{"init_std_router": 0.0121, "lr_head": 0.00694, "final_lr_fraction": 0.1}
Below are experts of layer 7 (counted from 0) of a mixture-of-experts language model. Rows are named router (the router's row for the expert), up (a neuron's input weights, with its number) and show model dimensions 0-223. Each number is 500 + 40 x the weight over its row's rms, rounded and kept within 0 to 999. Numbers have three digits each.
Before each expert's rows: a language model's description of what the expert responds to; "gets" lists some tokens that make up at least twice as much of what it gets as of all text. This comes from a sample of Wikipedia text that the model never trained on. Tokens count by the router's weight.

# expert 42
Description: Direction and dimension words such as north, West, high, short, long, often split like nor-th, in places, geography and descriptions.
gets: "t", "th", " South", " North", " West", " High"
router:439502563455592522460458545499447503535531544488522532471555493502493478541493564485500558502507508534602504573509485492534558546509509503489560495552567516450473553492493435472450577524499517540539485447567480456589500494452546533552528520454447521511577546570488461462471520474548487515496525495541524407548524486442570519509467550439544535564474543565533562523566494475523476451481517520457521502417478493464513476456453495553552560512520496552491478465470562527497455539495414484495512569601479468499529471523469523542415500455507442447487557541529469508490526530515485492519553422414533477517481457548495468476487464479509525452504479497519432531504578514492550487537
up5:504485454525488463518518451527444505466489425515589451485492512578494480490529579480524565505512457519508440467489481487461538477484537525518458476505516487526514468510521384487480484478474459567486491478403439502491492551478506503453564429589439428537510418579499498459446580532532499510447482537543466505466482501522513560459520549464516499487505489510519552483434510538510466515520491503454508522439479496486487467499515446477515438495509498475544460484455537516483481513565481560519528412513511478472577445531483452590454439451516525515631576478592478517479498517460503540551444466427465444489505485497526413523492510450524536426491472500532437559486531561494552495447
up6:392445500475502502554512480478508469451510483483482578510536566487574611487451517462446513494476492468473521502501533418486460548461496520474494506536568516429473532497442452509485506480517499446572484523492532462484517471518585451491523504530515513442513598456519449541547599551540554446471475562501460472457511400541479520512507464467503509534510472531526517469530526534491488500538551500551475506512487486447449538564585447404477552469522449508575531499447538478468446482551475474496537488498483544438489531457473511596504503427437556496487473475536526495533505571474484465473455554435476463458515601494525546451560474532514515458477506479496454579457481487478549492485
up7:545503535411428554413480486491543514567521495475495504546508549525551517459478462415506457500486505477391502485490509500480489497467488475493440468552469496439475565523468448553430573521493499427496509506577518476514440451483475514542413505522532478552553462497448486455467511464488407513517472507442483498529491458497493567515491470514543592447487509544471470555584496539524459499441489543505502431455558469508501490495498480553463465562560477513618556497486530483498484556493432515483500547544431511486534537528485446501510486508561536515464490460535433494510515523509447503492583398414446581527494505584506491550457495481464531502489467519505445477479526490461486570477

# expert 5
Description: Word-final suffix pieces that make adjectives or nouns of a field or people, such as -ic, -tic, -ical, -ological, -ian, -ism; also modern, human.
gets: "ic", "tic", "ian", "ical", "ist", "lic"
router:441467510524497542470503414566488527550518572488556533514568441507530575584479527446535512448562492448502478561428473561525495529468506593428499421535514527508502513502459404536455513532513479445492486514464398506489520459538470537489484504536497527459554464577505446566443529451530495549418485544477514477522496473526555376510483499432560489532480461572528520490499491489463572526542442484415533493513512559560482437448490491534486515464526501521512492526479510553559417460464445509491556481546484517540533474518531427438495501499503464491494549477516405540479494521486533503472502442501530496418563494522498533472476503525524457490497479487440455523433527500506538505503
up1:505525498529568495471495490470478510526536397471474486540561526485472477472462508543424511540465545533463418517497435449450506456545499485479508493535536544426440473516473530531507497581492529456452563579564490550468483529540571474473497554548516529430514467530514494484512477495526457464530468556565525487445461477442504537466424520526569417506433523509487516479490495558409578544560494534477578487543445511542512551474587490524558493529495531523577530512551513622457497525540432528502499463577517488551497510527520500521500414483512496500440501463529513433520556513554530468536501445500541476496442575491478494496484551460408493524562501517506512463518545517479494521456
up2:490428508465519468494515518510506491495513501437545502543516547520531539500524490508588492423507512454479515461480420506485501498508527520505516475512473445555481488581463420505447509471487447555486481447475465473396458483571516547484463521535421478496506563609481445532499520482506510518491465569521529544521448540541490480497538478457526459494502387515520459421449516502526540454438511426505506556477505489463506469548477453472553445483467486497479504541579536494487471483423525542454473479534389499557484524498496430441556582488460504486445494452521437558469546486514524446476521493547454462509516546545486506551515585538451572527493480455476516498463513536476463530633
up3:473533567538456519512498457562458455526547521465478429568476516498517447460424476505519526480494599436408524482540491506493484517483516522429481427581570537536559527495482498392508491480457521461462531478509575549450516483567465495449484493549525514493511462532457455511441519505505583480588552562525460482431473515545543430482507543505473477412531511531481470477521464504545530444494497502526492483511570487509510481559540538502524467521565554503540512519554514525509519509516497483508503506530431435581580579530533536505508424508491514443517516423530482610538511501472456497490435493436445434486548543527494513498520472505479438488482468567546501547565484535465530510512

# expert 59
Description: Short consonant pieces starting words or abbreviations, such as St, Dr, En, Gen, c., and single n, d, v inside names.
gets: "n", " St", "d", "st", "t", " En"
router:529490530501527512472497489513464487524513555483547529545465457527497589487444534545481515510543513450517568559547410525501492501433492544511540401519523443468521500481516432481521556501439502524470481488558493456510478541458527544586458528519462471547527499479545504484499459487485481558418546492510560549550463482476534481493499472438550534527459592599412569524486502521523496408450539510486502510520472480463555490491598509529506474490500583542524471500517477481480490525472453503510522543445485491430514567573498512553439520487536467515508547474587455534492544510523454475471461452423487469518492546519510524466514504418510578403417502518404528513450451513473543497555
up1:407463481484437487519557455517552482495506537518485497459472458460542625514498547508538533515453514463546544564514491384470466501481537442518464474487585544514516509520481494540531568504560518517511490482559537459574539441508530512509459490557471492507501436552517493472580499503504493486466488590520406560479582586515509474465559478454504527489389516489524517473488530391501503536480511483475456476500458424464497536497562516513532487491553524547542440519495552519510465525445422475504468467489540448464488540453493521536486508503510485438504482466568536492522548501537510528516440476491466576548445477508533512489587538426497488418558487517492580489450478515479546504528
up2:512523533517456497425500495407469541478500424621479601515457474473435460467482549453450440503422558385531459452491495521517447447506506561504444521502464530499445513500400510522463436546478492483503486517529473478573477542510471500552529513537511549528536520463461480587481465464541543546484474521507526437512463486495559542444524498437480516495482574501444483446456532493435543476503484584476486519508495421423520558500485523517494546450513477509470467489521477431488444468455436543502441529458478522460510570492518516558508542563598515471545438484498506492472451523471499465468528539509506452503538495482458529485449479453547464562481540453525462464453500442479540495500
up3:423482496547503519454501543516580498521424469416528528494489515534492435439501490514419483537506512417572544567577515529435540554516633485611500440536478449506559593470501473591500571531530492513509490539523482500506538503511587510511515541505438529462519494517486547519506533480521520502565454507491457501478447497520543539449573438536431516415485499485500500495483515454510497526423482508513458538461434448494475511542570452480525508487454560531468493550458460578553540454537517503503453505452543514475535526537521506519462502491501503534513520531508523475524519534463474505443486526503481498509527471515458504500443508464478600489522551475471485528407459546586544440482